{"n_layer": 20, "d_model": 128, "n_experts": 192, "experts_per_token": 6, "d_expert": 48, "d_shared_expert": 0, "activation": "gelu", "moe_layers": [0, 1, 2, 3, 4, 5, 6, 7, 8, 9, 10, 11, 12, 13, 14, 15, 16, 17, 18, 19], "router_score": "sigmoid", "normalize_top_k": true, "routed_scale": 1.0, "balance_loss": 0.00963, "balance_bias": false, "init_std_router": 0.0141, "lr_router": 0.000325, "n_head": 3, "n_kv_head": 1, "head_dim": 64, "vocab_size": 16384, "norm": "layernorm", "norm_place": "pre", "norm_eps": 1e-05, "positions": "rope", "rope_base": 1030.0, "rope_fraction": 0.25, "qk_norm": false, "attn_scale": 0.125, "tie_embeddings": true, "parallel_block": true, "init": "normal", "init_std_qkv": 0.0452, "init_std_o": 0.0, "init_std_up": 0.0452, "init_std_down": 0.0, "optimizer": "adamw", "lr": 0.00283, "lr_mult_qkv": 0.4, "beta1": 0.95, "beta2": 0.98, "lr_head": 0.00958, "warmup_steps": 452, "schedule": "wsd", "decay_fraction": 0.84, "decay_shape": "exp", "final_lr_fraction": 0.05, "batch_tokens": 65536, "seq_len": 256, "doc_mask": true, "train_tokens": 464600000, "steps": 7090, "dataset": "wikipedia_en"}
Below are experts of layer 11 (counted from 0) of a mixture-of-experts language model. Rows are named router (the router's row for the expert), up (a neuron's input weights, with its number), down (a neuron's output weights, with its number) and show model dimensions 64-127. Each number is 128 + 32 x the weight over its row's rms, rounded and kept within 0 to 255.
After each expert's rows: "comes before" lists some tokens at least twice as common just after its tokens as in all text; "mostly gets" lists some tokens that are sent to it at least half of the time. This comes from a sample of Wikipedia text that the model never trained on. Tokens count by the router's weight.

# expert 58
router [ 63 107 148  86 113 151 137 149 103 124 100 137 174 133 145 144 188 134 112 177  97 131 111 114 103 170 109  52 154 156 159 116 146 154  94  93 106 102  90 113 103 117 164 154 120 105 120 197 197 141 101  87 182 145 169 107 132 126 118  63 164 136  97 140]
up0 [132 120  54  96 175  57  69  92 141  77 117 138 143  54  88 135 132  83 114 167 112 108 120  81 202 105  93  57  95 186 123 151  73 120 170 125 134 165 109 125 132 134 170 161 155 113 114 114 142 124 124 183 109  96 154 100 137  95 143 202  95 106  77 149]
down0 [127 119  93 162 115 139 162 131 118 119 114 109 186 137  96  91 147 127 135 104 127 154  84 154 124 143 124 134 114 103 129 147 133  98 113 144 122 135 232  89 141 134 131 142  69 162  96 166 109 164 130  94 132  92 125 168 125 137 166 122 130 152  93 177]
up1 [106 114  81  91 150 151  95  74 122  89 106 129 144 142 104  89 186 123 140 210 122 189  73 148 178 125 113 139 134  93 129 102 122 134 137 187 104 128  85 211 166 165 123 116  99 126 154 191 157 123 112 174 127 140 155 113  95 136 148 146 137 101  86 139]
down1 [129 129 164 106 151 122 168 132 139  83 148 119 111 118 145 131 101 163  75 182 136  73 168 103 137 102 111 132 104  77 195 204 142 174 138  86  75 116 140 117  81 109 180 104 153 110 166 119 209 143 166 147 159 150 104 191 139 114 118 133 119 115 140 113]
up2 [ 78 142  86 158 126  80 174 163 107 149 128 110 130  83  76 125 114 116  90  89  68 140 173 144 130 138 185  68  95 148 146 188 148 109 102  98 132 108 111  68 129  89 100 143 161 112 131 169 133 114 112 161 137 173  99 119  78 146 197  82 107 106 111 141]
down2 [138 140 124 166 175 158 139 133  91 175 210 113 103 113  94 109 141 105 149 129 134 128 140  38 137 109 148  50 133 137 102 151 200 173 108 150 111  73 120 154 137 133 134 148 162 135 122 156 142  86 128  79 184  74 193 134 103  95 129 130 187 178 150 128]
comes before: "200", "199", "197", "201", "198", "196"
mostly gets: "-p", " $", "_{", " £", "^{(", " "

# expert 186
router [112 105 118 161 154 163 140 110  87 179 127 147 118 110 194 134 106 102 106 158 122 182  92 176 160 132 154 117  93 116 131  66 120 102 111  67 134  80 138 207 172 111 191 182 142 113 109 108 128 155 131  50 104  87 129  80 122 123  72 113  89  98  84 204]
up0 [ 92 136  82 153  77 133 136 152 124 199 196 113 159 119 131 163 130  70 115 147 162 184 183 161 133 125 155  98 134  93 170  77 111 156 127 129 157 129  91 173 200 126 121 191 136  77 110 161 141 152 137  81 128 111 187  89 122  74  66  79  87 151 120 160]
down0 [122 144 114 145  81 105 141 143 140 146 157 149 160 100 118 139 148 109 103 158 141 119 148 180 126 118 117 163 236 100  82 181 111 131  88 118 110  75  24 164 108 170 107 102 126  99 111 135 130 176 184 107 173 115 134  96 146 148  90 128 146 118  97 184]
up1 [144 142 119 183 157  83  87 105 128 121 133  84 140 157 121 144  99  62 127 170 125 205  94 138 152 106 150 144  79 117 144 114 110  91  95 117  92  82 164 143 117 125 171 104  61 114 155 116 124 152 127 174 105 131  91 142 139  91 124 197 130 106 177 146]
down1 [182 106 167 181 130 162 153 112 132 146 110 158 151  90 120 112  84 117 121 142 142 104  90 108 155 141 212  92  73 117 121 133 198 108 145  77 111 115 126 107 132 120 132 117 188 181 104 126  80  91 152 123  80 108 122 147 143 170 125 155  74  70  92 101]
up2 [148  96 155 114 162  93 132  75 127 121 147  94 155 168 145 135  78  95 157 181 104 142  64 156  99 135 145  64 147 150 189  75 132  79 125 130  94 123 160  94 150 179 105  90 120  59 137 136 146 108 133  92 133 157  65 109 120  49  91  80  70  80 107 175]
down2 [194 112 111 191 182  72 104 111 101 135 150 124 159 119 125 155 175 124  98 143 146 143 100 151 113 108  97 165  96 143 175 133 168 146 124 151 118  50 140  97 162 116 157 128 139  99 103 125 128 161  89 122  59 134  79 178 143  75 112  99 185 153 112 141]
comes before: " of", ",", " in", " and", " was", "s"
mostly gets: " house", " church", " building", " fire", " water", " public"

# expert 54
router [109 117 171 148 157 111 147 159 100 117  91 142 105 176 150 138 128  88 138 168 106 198 130 129 128 103 153  84 112  89 119  67  85 120 122 119 109  68 144 132 141 107 103 144 175 143  84  81 119 179  75  81  89 111 144  89 133 105 160 135  97 157  99 149]
up0 [198 148 117 144 135 139 150 155 118  72 144 188  55 156 149 153 118 147 116 144 120  61 149 125  69 156 122 135  90 137  78 124 119 102 146 163  79 162 107 130 128 177 171 133 200 124 150 133 124 147 151  64 119  64 159  79  95 109 138 116  88 128 113 174]
down0 [135 186 191 114  98 137  99 148 156  99 184  99 135  82 155 158 147 124 141 128 160  94  85 104 170 161 115 184 149 148 163 143 181  76 137 137  87 161 125 104 101  93 184 112 101 183 122 110 121 140  97 142 139 174 138 178 139 128 102  95 134 116 119 121]
up1 [ 82 163 121  97 156 143 124  96 124  72  84 152 179 158 172 128 108  78 130 154  66 144 132 160 124 114 120  61 106  96 160 129 111  98 121  97 130 101 109  94 141  88 109 158 165 104 147  82 176 118 148 120  95 165 137  81 133 184 113 135  78 155 131 133]
down1 [133 129 109 150  94  77  60 124 130 133 147 118 137  92 108 128 180  61 155 152 184  79 111 139 174 138 126 172 112 140 140 146 126 130 129 164 151 110 152 134  99 138 179 185 182 176 111 140 131 101 194 161  96  79 164 141  90 125 148  96 155 175  79 156]
up2 [191  96 160 100 110 130 145 189 116 140 163 102  57 170 195 128 140 119 142 166 122 176  77 128 105 163  84 103  95  62 132 112  96 138 104 171 122 135 147 148 174 136 125 102 175 105 139 126 114 185 133 131  92 106 162  90 157 119  56 120 105  91 151 121]
down2 [ 92 120 167 105 150 120 173 183 199  94 123 129  91 128 175 159 161 158 115  97 141 109 170 114 156 100 125 161 112  72 150 156 177 137 110  55  88  88  56 129 178  95 147 139 159 110 114  97 109 138  92 193 108  80 127 149 148 106 149 131 102 115 134 108]
comes before: " of", ",", " and", " in", ".", "\n"
mostly gets: " Minister", " General", " President", " president", " director", " politician"

# expert 100
router [ 99 124 167 148 168  99 129 136 129 140 151 134 106  79 166 135 145  90  80 142 129 131 119 156 207 128 206 129 112 121 116  94 145 146 110  75 146  63 188 146 161  98 168 216 151 134 115 113 168 137  96 180 107 109 109  72 103 119 158 155  95 130 143 159]
up0 [102  78 105 107 157 149 138 110 155 153 161 125 110 118 159 136 105 127 132 115 143 146  95  99 151 173 148  88 138 124 137 158 141 129 109 123 144 102  83 122 177 161 188 143 109 161 162  91 170 126 136  81  78 109 104 112 148 197 158  78 125 131 138 138]
down0 [171 113 136 143 106 115 116 127 119 122 160 116 167  92 136 151  83 147 141 173 110 151 144 169  88 107 117 103 114 115  65  92 167 140 138 213 100 142 114 130 116  90 125 134 140  96 207 159 139  97 118  91 194 136  83 184  83  91  83 161  81 120 141 102]
up1 [ 87 107 156 121 161  92 173  77 120 136 183 136 104 159 124 148 110 138  76 148 126  95 145  78 194 170 161 135 114  92 133 140 155  76 109  76 147  79 139 110 184 112 184 206 150 147 169 166 138 145  99 127 150 110  79  84 156 119 128 151  68 131  92 166]
down1 [159 128 103 121  98 121  79 147  98  90 161  84 174  70 150 158  72 111 110 164  87 150 177 167  86 136 142  99 200  60 176 133 137 127 134 150  67 163 104 153 124 129 114 120 133 142 156  81 137  96 129  81 140 144 125 128 140 159 130 164 108 150 145 175]
up2 [153 116 125 149 176 158 158 108 109 134 167 193 131 163 170 121 131 172 203  87 122 103 147 110 118 182 138 132 147  98 147 131  83 155 144 105  97 145 151  89 173 106 144 131 146 126 148 134 188  92 161 150 197 165  97  84 130  98 103 146  97  95  68 147]
down2 [118 179 152 123 113  74  96 127 188 165 156 143 142  79 102 146  82 148 140 169  67 149 101 138 114 186 131 163 114 136  45 136  91 107 134 160 110 142 153 125 124  95 113 118 176 148 104  84 168  48 137 157 169 115 157  84  79 113 168 134 112 109 137 114]
comes before: " of", ",", ":", " in", " and", " for"
mostly gets: " School", " school", " team", " College", " University", " Award"

# expert 81
router [136  52 171  77 121 135  90 111 114  98 145 163 135 136 131 178 159 101 129 208 100 141 142 124  91 165 114 133  86 130 153 113  52  61 115 120 116  81 177 170 105 147 144 202 150  91 126 123 152 133 124 110  96 129 131 100 106 115 129 124  97 118 150 187]
up0 [132 124 133 109 141 135  88 132 150 147 147 105 164  96 131 160 142 116  56 206 132 120 226 165 125 118 105 105 120 183 109 109  86 137 144 130 145 106 134 186 111 107 133 159 120 153 122 142 158 123 147 138  97 126 123 141 139 119 111  88 166 125 104 125]
down0 [146 137 187  78  52 130 130 151 116 101 120 131  84  95 123  69 148 131 144 124  63 224 113 157 125 122 107 126 105 117 130 156  81 123 104 152 166 154 113 126 117 140 145 173 121 144  30 113 101 130  76 130 165 154 171  82  88 116 121 151  87  62 161 115]
up1 [133 121 138 115 135 127  71 132 134 127 127 131  90 153 109 118 178 150 157 174  96  83 136 159 148 121 136  98 177 141 176 137 151 139 122 113  94 103  92 128 143  83 140 160 167 143 109 173 188 121  85 167  70 148 113 168  63 122 126  60  74 117  95 163]
down1 [ 71 143 155 153  74 149  95  97 100 128  97 137 139 101 128 139 180 120 126 135 161 181 117 111 104 130 102 169 183 152 106 115 124 126 147 156 178 159 152 124 119 174 119 162  97  89 109 120 178 101 156 132 152 102 127 125  97 173 160 130  64 177 145  97]
up2 [ 85 102 116  68  99 164  82 127  91 177 133 141 101 176 159 165 131 142 147 194 127 116 152 110 118 221 150 162 135 124 153  84  74 117 103 169 109 130 118 106 128 177  59 186  99  82 134 105 141 112  93 118 124 143 139 103 139 124 140 100 152 117 160 104]
down2 [108 105 181 130 131 108 141 152 137 138  85  99 134 124  92 136 106 101 166  29 189  96 153  71 137 118  87 213  65 145 105 103 131 162 148 171 146 150 124 115 116 168 123  84 126  95 174  37 126 142 203 103 146 111 161 119 124 149 133 135 137  89 157 106]
comes before: ",", " of", " and", "\"", " in", " ("
mostly gets: " book", " song", " actor", " character", " wife", " house"

# expert 3
router [131 177  81  83 116 171 177 142  83 107 152 112 146 160  78 121 165 131 156 114 119 156 138  99 134 115 106 116 173  88 118 177  96 131  98 183 162 129 101 105 138 127  89 162 120 108 140 110 165 160  62  96 183  81 121 166 148 112 190 181  91 122 107 196]
up0 [155  27 110 195 141 113 141 159  40 143 173 122 113 119 141 136 148  79 142 117 115 117  69 144 137 150 137 136 138 134 128 112  69 152 113  98 100 109 143 115  80 137  86 192  71 146 146 151  99 176 151 107 114  83 112 110 133 109 169 131  77 147 182 157]
down0 [ 91 109  62 151  67 138 151 172 103 148  97 134  94 164 136 164 187 116 128 129 173 121  60 154 152 104 133 129 145 129 117  79  75  87 127 107 134  95  77 136 113 150 155 120  89 129 174 150 150 154 131 132  64 101 130 149 148  74 137 188 124  93 129 137]
up1 [118 107 125 132 177  41 118  95 138 141 101 138 171 168 114 169 176 144  92 109 140 134 122 119 161 134 125 108 134 159 144 132 164 109 146 147 147  90 149  96 153  51 122 167 115  93 177 196 102 123  93 101 154  64 116 169 107  95  84 123 128 132 123 177]
down1 [114 185  73  70 172 148 186  91 122  78 129 107 145 128 128 111 125 144 130 102 102 111 142  96 123 107 149 150 202 121 145 146 194 187 154 157  96 102  76 109 152 134 190 124 132 143 140  20 131 105 100 161 119 155 104 105 110 193 137 103 105  88  71  93]
up2 [133  66 114 137 144 120  43 158 158 102 125 113 128 128 167 118 145 133 165 129 126 137 104  58 108  77  72 174 213 128 127  77 113 168 112 130 119 139  37 158 120 144 121 136 108 145 180 109 136 120 131 158 112 109  92 139 106 114 120 152 102 132 149 142]
down2 [106 168 136 106  69 130 174 139 116 128 144 208 172  72 117 107 146 136 141 145 134  56 126  98  60 160  92 101 123 153 132 192 126  56  79 124 129 128 181 100 166 125 139  99 106 173 161 123 155 115  77 131 129 174 101 119 127 136 147 175 160 139  89 103]
comes before: " ", " \"", " The", " A", "00", " —;"
mostly gets: ":", " :", " ;", ".;", "\";", ".:"

# expert 136
router [142 132 104  76 130 137 133 144 117 138 133 135  60  81 186 138 165  80  95 148 159 129 130 123 135 179 128 137 165  95 167 157 153 164 154 131 128  95  76 102 164  61  91 130  90 130 161 115 128  69 130 140 138 120 134  84 101 151 139 149 118  99  90 120]
up0 [149 174 165 132 203 101 138  87 117 158 155 163  94  89 132 142 189 139 112 116 163 106 105 133 123 102 120 122 177  87 137  90 154 154  96 113 143 102  45 131 158  98  91 116 230 120 182 158 141 125 121 155 113 109 130  88 116 138 169 107  96 135 147 111]
down0 [ 69 133  93 126 116 110 115 121 159 177 131 128 162 181  91 128  96 106 118  99 117 167 193 137  97 134 139 146 150  65  80 103  45  93  70  99 112 130 180 100 134 105 142 156 120 147  85 179 146 166 124  97 101 150 127  78 158 125  94 174 149 144  76 203]
up1 [113  69 113 135 148 141 126 110 138 141 161 154 104 129 198 124 148  93 108 113  60 107 127 114 120 177 138 143 106 103 170  90 138 131 101 137 167 144 113 121 103  76 125 123 140  94 202 130 133 122  60 128 168 143 153  89  88 126 137 112 173 104 135 162]
down1 [182 162 118 108 114 132 119 176  72 101 104 172 157  90 106 146 196 124 112 131 122 108  89 143 115 127 179  79 135  87 112  88 128 141 158 114 166 124  77 190 168 118 131 109 142 192 131 102 136  72  56 133 140 133 181 106 134 166 146 110 125  83 133 130]
up2 [146 116 116  76 171 109 151 177 152 117 110  66  91 127  98 137 173 185 135 111  80 123 119 122 144 135 137 103 118  97 127 153 106 123  52 121 112 168 122 136 137  73  69 129  86 138 160 177 121 112  84  94 139 150  85  55 110 152 166 129 164 131 147 171]
down2 [ 76 128 153 128 108  78 144 126 109 128 184  84 109 124  95 120 104 126  95 166 188 100 168  95 106 147 109 115 189 126 137 103  93  93  99 153 138 108 155 149  91 126 160 137 106 148 123 186 126 116 154 178 127 153 127 138 124 155  81 160 133 146 118 135]
comes before: "-", " States", " York", " Kingdom", " Carolina", " Species"
mostly gets: " re", " North", " sub", " inter", " pre", " Sub"

# expert 78
router [157 119 157 131 174  85 144 145 170 104  96 130  82 146 160 141 202 134 148 173 135  99 122 102  97  82 123  68 176 100 144 132 118 124  86  84  87 100  95 134  74  99  89 143 120 137 144 106 132 157 132  87 108 132 154  78 132 126 141 109 119 163  61  94]
up0 [150 133 109 105 194 145 136 113 146  93  89 131 106 107 179 180 123 139 113 151 105 139 126 134 121 144 132 139  54 121 174 110 118 126 135 168  95 123  68 110 114 134 101 171 193 120 137 124 169 142 107 128 125 148 138  85  74  95 126  74  84 132 104 150]
down0 [117  67 180 108 140  84 113 149 195 106 117 108 121 109  94 115 136 191  75 127 179 104  86 113  98 131 149  95  59 148 146 131  96 119 122  95 147 144 142 169 164 161  87 121  64 137  96  96  89 144 142  71 182 131  82 220 125 130 111 153 146 154  99  89]
up1 [145  61 145 153 144  55  97 142  94  80 141  84 170 119 120 126 149 100 181  87  45 135 109 119  93 124 142 128 159 152  62 132  99 126 104 115 124 148 128 166 142 161  79 134 114 124 163  64 129 189  96 150  95 115 162 146 117 169  89 152 120 110 142 106]
down1 [ 88 103  99  89 142 160  94  76 158 117  62 126 168  78  83 188 157  74 118 143 144 110 166 110 170 159 180 110 106 138 150  91 118 143 178 117  91  77 135 124 153 157 146 143 150 121 113 115 132 125 206 172 104 143  98 150 112 110 113  97 118 181 146 169]
up2 [113 190 155 143 140 112 128 111 135 112  92 123  89  93 179 148 197 114 151  78 135  98  92 122 120 151 166 102 117 136 170 100  71 105 158 158 111 177 136 115 112 107  72 106 140 135 168 129  88 204  81 129 114 156 156 127 107 136 101  79 111  97 134 149]
down2 [ 85 154 150  56 122 159 126 170 182 102  80 132 130  99 108 123 163  70 150 195 159 118 159 143 156  75 139 104 191 136 112 123 129 159 137 105 132 145 189  93  70 161 127  82  81 141 120 132 109 124 109 134 125 114 130 211 126 158  38 111 143 156 107 119]
comes before: " ", "–", "4", "3", "0", "1"
mostly gets: " July", " January", " November", " September", " December", " October"

# expert 51
router [132 132 126 135 156 115 169 169  76  82 112  72 134 110 134 170 133 165  68 102 119 157 105  56 166 130 161  97  99 109 169 101 115  86 112 181 109 100 180 155 136 121 112 147 147 114 130 114 119  93 171 137  98 138 106 139 106  72 172 146 152 141 101 100]
up0 [103 146 148 107 130 106  57 124 160 151 100 136  47 128 120 141 128  76 131 217  84 108  94  91 168 147 100 134 119 123 147 170 132 136 100 127 175 129 128  89 122 137 105 126 160 137  90 154 163 146  93 189 137 144 136 115  58 155 175 105 134  82 196 140]
down0 [ 91  83 128 105 163 120 131 104  82 102 120 150 100 106 169 165 117 125 109 113 177 180 175 138 115 154 164 120  94 149 133 104  80 139 163 130  70 150 139 111 100 168 143  94 137 147 160  79 112 144 124 100 140  93 105 110 103  89  88 123 144 118 136 105]
up1 [160 118  66 125 166  30 118 160 124 105 125 118  97 148 154 174 198 148  91 118 120 129 151 135  98 151  67  80  88 130  93 148  87 189 104 176  71 123 108 170 114  96 151 169 179 146 145 101 126 109 183 161 176 170  78 124 184 126 153 166 128 172 104 124]
down1 [120  70 107 162 136 139 123  92 122 142 116 111 171  82  82 135 131 163 213 139  86 107 136 123 152 116 122  90 121 158 143 136 140 113 168 128 140 134 106 100 162 139 179 144  91 110  94  87  88 177  75 126 158 146  96 146 124 131 136 170 142 149 137 182]
up2 [162  96 129 170 117 118 135 131 143  87 121  88 136 124 142 144 150 120  74  95 106 114  85  65 126 131 137  78 117 137 176  74 146 128 123 116  86  97 106 213  69 117 170 187 172 103 221 164 134 106 137  88 119 130 132 119 154 146 122 156 136 115 133 119]
down2 [204  82 106  76 147  74 118 149 176 118 131 157 200 111 203 154 121 159 165 129 124 103  87  83 111 115 112 143 115 131 124 154 112 107 122 155 158 122  54 113 117 141 150 119 159  58 120  88  86  86 119 110 129 135 134 125 140  71 119 153 147 125 146 128]
comes before: " of", ",", " in", ".\n\n", " States", "\n"
mostly gets: " region", "ar", " footballer", " singer", " Far", " car"

# expert 132
router [155 121 151 105 153 115 145 173 132 106 127 155 132 146 148 129 189 110 116 186 135 154 116 111 182  92 126 139 136 116 187 119  86  92 123  94 103  91 153 112 173 168 112 149 175 144 113 154 164  94  81 166 156 136 133 136 104 114  95  79 148 151  97 131]
up0 [109  97 156 170  76  99 162 146  88 111 109  92 169 114  90 117  85 144 140 175 144  77 159 166 105 198 141 145 151 132  95  98  78 169  69 156 104  49 120 110 123 127 114 145 154 104 184 135 104 157 184 103 104 116 117 158 135 109 206 114 148 158 122 152]
down0 [110 149 184 116  98  88 125 127  88 163 139 139 195 124  99 120 188 163 159 137 114 143  94 110 107 130 144 105 169 113  98 124 101 162 114 188  84 100  91 108 123 151 121 129 137  93 160 114 140 166 125 152 152 147 110  66 143  28 174 210  60 112 157 164]
up1 [135 151 167 155 114 137 148 242 125 140 150 130 115 125 100 101 118  91 131 129 109  73  94 126 107  91 149 142 117  51 157  80 134 121 178 124 139 139 140  67 183 147 152 126 111 123 124 141  67 166 139 108 145 122 132 108 103 129 128  49 159 114 136  98]
down1 [119  86  88 101 151  98 152 139 136 124 162 172 176 162 113 179  78 120 123 129  89 121 137 101 184 160  82 153 104 189 119 118 137 110 120 122 118 128 100 138 113  91 135 130 154 125  64 125 101 101 141 148 142 135 115 141 129 139 156 171 115  89  99 171]
up2 [100  66 101 124 129 131 179 141  96 138  95 125 189 130 202 139 100  80 123 101 124 120  69 166 141 174 129 171 159 101 118 135  98 151  82 133 132 116 150  84 187 100 116 148  95 158 148 154 141 124 135 115 118 141 122  91 155 162 175 141 134 184 167 114]
down2 [110 125 139 114 114 111  86 159 123 176 119 193  99  89  75 154 167 127 119 109  75  81 150 129  82 131 197 118 140 160 145 130 140 150 112 141  56 137 134 135 122 123  85 132 130  96 137  91 114 117 143 110 170 185 106 126 157  86 155 108 190  97 120 147]
comes before: "-", "|", "==", "===", "The", "In"
mostly gets: "\n", ")\n", ".\n", "==\n\n", ";\n", " ==\n\n"

# expert 184
router [ 99 163 176  82 101 146 123 136 122  60 145  86  75 107 149 165 109 159 140 174 176 152  86 135 158 201 144 138 108 126 118  64 126 139 145 104  91 147 155 171  88  64 143 153 116 154 141 161 133 169  86  84 176 108 164 128  79 153 116 107  71 115 107 177]
up0 [152 128 139  72 166 144 122  73 149  77 173 161  74 118 160 195  95 139 154  97 139 123  95  99 144 114 120 114 136 148 187 130 145 172 131  94 134 135 104 101 190 199 135 169  88 127 142 109 118 156 109 138  88 131 132 121 122 115 126  89  98 108 114 215]
down0 [152 136 117  77 115  79 124 155 144 112 110 113 109 218 161 147 147 155  54 110  82 110 117  90 146 117 115 118 143 100 103 169 145  74 123 122 147 157 143 133 137 133 102 141 125 169 147 165 167  70 143 121  87 160 124 177  88 144 104 136 141 124  69 116]
up1 [101  91 170  98  98 127 118 145 116 140 120  78  69 139 137 147 134 105 116 180 126  98 129  93 100 143 147  94 111  94  94 119 142  58 124 137 149 167 162 128 109 117 138 146 140 102 141 209  95  87  20 172 150 182  97 128  98 167 112  95 115 130  72 140]
down1 [ 65 125 111 112 170 104 110 155 112 109 129 169 151 147 143 123 158 129 167 138 196 128 119 165 137 106 106 141  61 112 139  75 102  96  96 108 150 115 148 118 101 159 148 146 174 124 167  95 123  81 192 133 170 144  44 154 145 144 138  72 133 134 103 110]
up2 [ 80 155 162 132 135 109  97 147 136 133 120 127 135 136 105 189 167 130 128 111 189 156 186 165 105  69 136 120 173 111 148 124  80 168  88  88 170 132  75 135 121 108 119 121 137  47 110 146 155 180 106  90 178  82  96 116 137 188  98 126  71 164  91 167]
down2 [ 63 101 146 124 190 130 124 144 137 129 106 136 153 124 100 103 189 142 162  68 106 145 139 208  84 123 172 147 154 184 140  99 154 141 145 185 166 122 123  87 122 136 173 119 161 152 154 205 117  94  79 128  85  88  93 158 120 128 130 125 149 136 146 147]
comes before: " of", " to", " in", " and", "ed", " with"
mostly gets: " law", " government", " campaign", " land", " mission", " research"

# expert 143
router [127 190  68  66 157 146 171  65  92  86 125 141 125 117 175 158 139 123 116 140 129 143  89  99  99 141 101  85 154 103 111 131  74 149  87 119 166  91 118  97 129 120  94 158 186  98 219 181 150 152  80 107 157 128 105 112 127 132 126 129 135 136 111 137]
up0 [111 166 131 106 129  90 160  75 100 126  75 162 132 162 133 126 160 135 113  94 108 141  89 174 177 207 143 158 101 128 101 155  81 123  77 112 164 141 117 145 155 183 136 118 124   4 155 141  91 106  83 106  89 136 108 141  45  83 123  90 131 141 147 144]
down0 [177  98 134 112 138 133 111 153 179 110 107 106 185 124 120 121 120  96 122 120  92 114 198  73 128 104  46 119 160 184 193 181 144 165 156  94 137 121  99  99 113  91 161  83 143 161 112 106 171 141 144 167 153 179 105 146 114 171 111  81 156 119 151 114]
up1 [134 143  91 128 168  99 150 126 101  86 161 120  73 128 160  81 136 107 169 105 136 158 126 126 101  99 108 145 109 198 195  91  95 146 148 135 105 102  98 121  76 187 112 169  99 116 131 187 134 112 147 160 128 121 165  93  60 140 104 101  56 129 107 108]
down1 [ 66 137 107  68 114 163 146 102 137 149  89 172 149  75  89 205 114 120  74 108 102 114 113 109 198 190 140 133 135 148  94 119 124 120 125  79 167 142 161 159 160  93 107 159 159 118 114 106 108 100 156 103 149 144 112 147 116 147 152 118 190  68  83 162]
up2 [117  82  96  60  55 102 101  84 100 120 152 187 165 146 139 135 191 104 126 154 142 196  91 114 144 160  93 136 151 106  70 104 109 130 109 117 114 119 161 135 184 152 107 197 137 113 146 159 151  79 108 165 144  86 152 130 142 167 121 192 198 122 119 109]
down2 [ 82  82 124 122 162 129 134 115 189 140 137 138 138 182 115 136 136 181 130 145 127 150 124 131  68 131 142 121 117 182  96 164 165 124 106 108 131 194 166  83 113 100  91 115 133 160  54 154 126  92 125 118 153  95  89 196 148 173 133 153  91 122  98 124]
comes before: " ", " •", " —;", " \"", " The", "00"
mostly gets: ");", " •", "};", " ;", ";", " -"

# expert 75
router [134  86 141 145 150  77 128 142 104 111 130 193  57 143 133 119 175  68 125 169  91 117 119 110 146 110 117 141  90 119 152 116  88 195 104 109 133 144  68 166 148 103 109 185 181 131 163 146  98 116 105 146 126 107 124  96 101  98 180 107 115 140 140 159]
up0 [ 59  88 184 171 116 141 117  75 148 115  70 174 103 138 162 104 147 103 121  99 146 162 157 145  92 133  96 106 143 171 124 117 166 166 110 114 120 127 140  98 124 174 136 172 164  72 183 165 100  99  75  87 142  86 146 144  79 168 158 130 128 136 159 104]
down0 [ 79 178  83 111 107  89  75 150 163 152 139  99  81 114 157 138  86 116 176 158 136  70 161 139 107 164 117 150 195 102 132 123 190 118 126  98 110 104  99 145 124 124 128 104  97 157 173 129 179 165  93 121 138 145 136  80  67 163  93 126 146 115 124 151]
up1 [142 100 194 173  58 168 132  82 192 103 159 175 105 121 168 128 136 114 113 152  90 107 118 199 106 109 114 114 109  90 140  79 162 102 128 111 136 141 163 173 189 126 135 128 183 138 134 211 108 110 143 109 164 106 225 115 119 168  85 135  83 150 148 200]
down1 [ 93 142 148 159  96  98 137 141 183 114 136 149  81 114 111 179 173 109 201 115  90 114 131 163 112  85 157 121  74 150  92 114 100 116 185 140 172 166 159 153 159 114 134 121  84  95  96 115 119 130 153 112  89 120 149 153 153 101 170 107 159 130 176 162]
up2 [165 114 148  76 122 109 182 111 142 152 110  77  90 135 192  88 105 136  90 122 129 192 181 142 114 107  84  73 169 160 182 135 141 134 115 128 150 123 114 110 138 157 127 173 144 133 147  70 137 142 109 140 110 110 139  89 130 174  78 114 136  97  68 145]
down2 [ 71 183 143 108 131 158 133 145 138 122 130 104  89 129 155  92  94 142 100  86 123 161 186  94 127 130 126  41 186 146  92 151 188 127 116 168 119 142 150  62 113 152  97 104 133 107 159  94 155 148 145 130 144 136 182 141 116 185 124 129 144 132 117 142]
comes before: ",", " (", "\n", "'s", "\n\n", " was"
mostly gets: "ao", "ji", "ović", "ai", "aya", " Hong"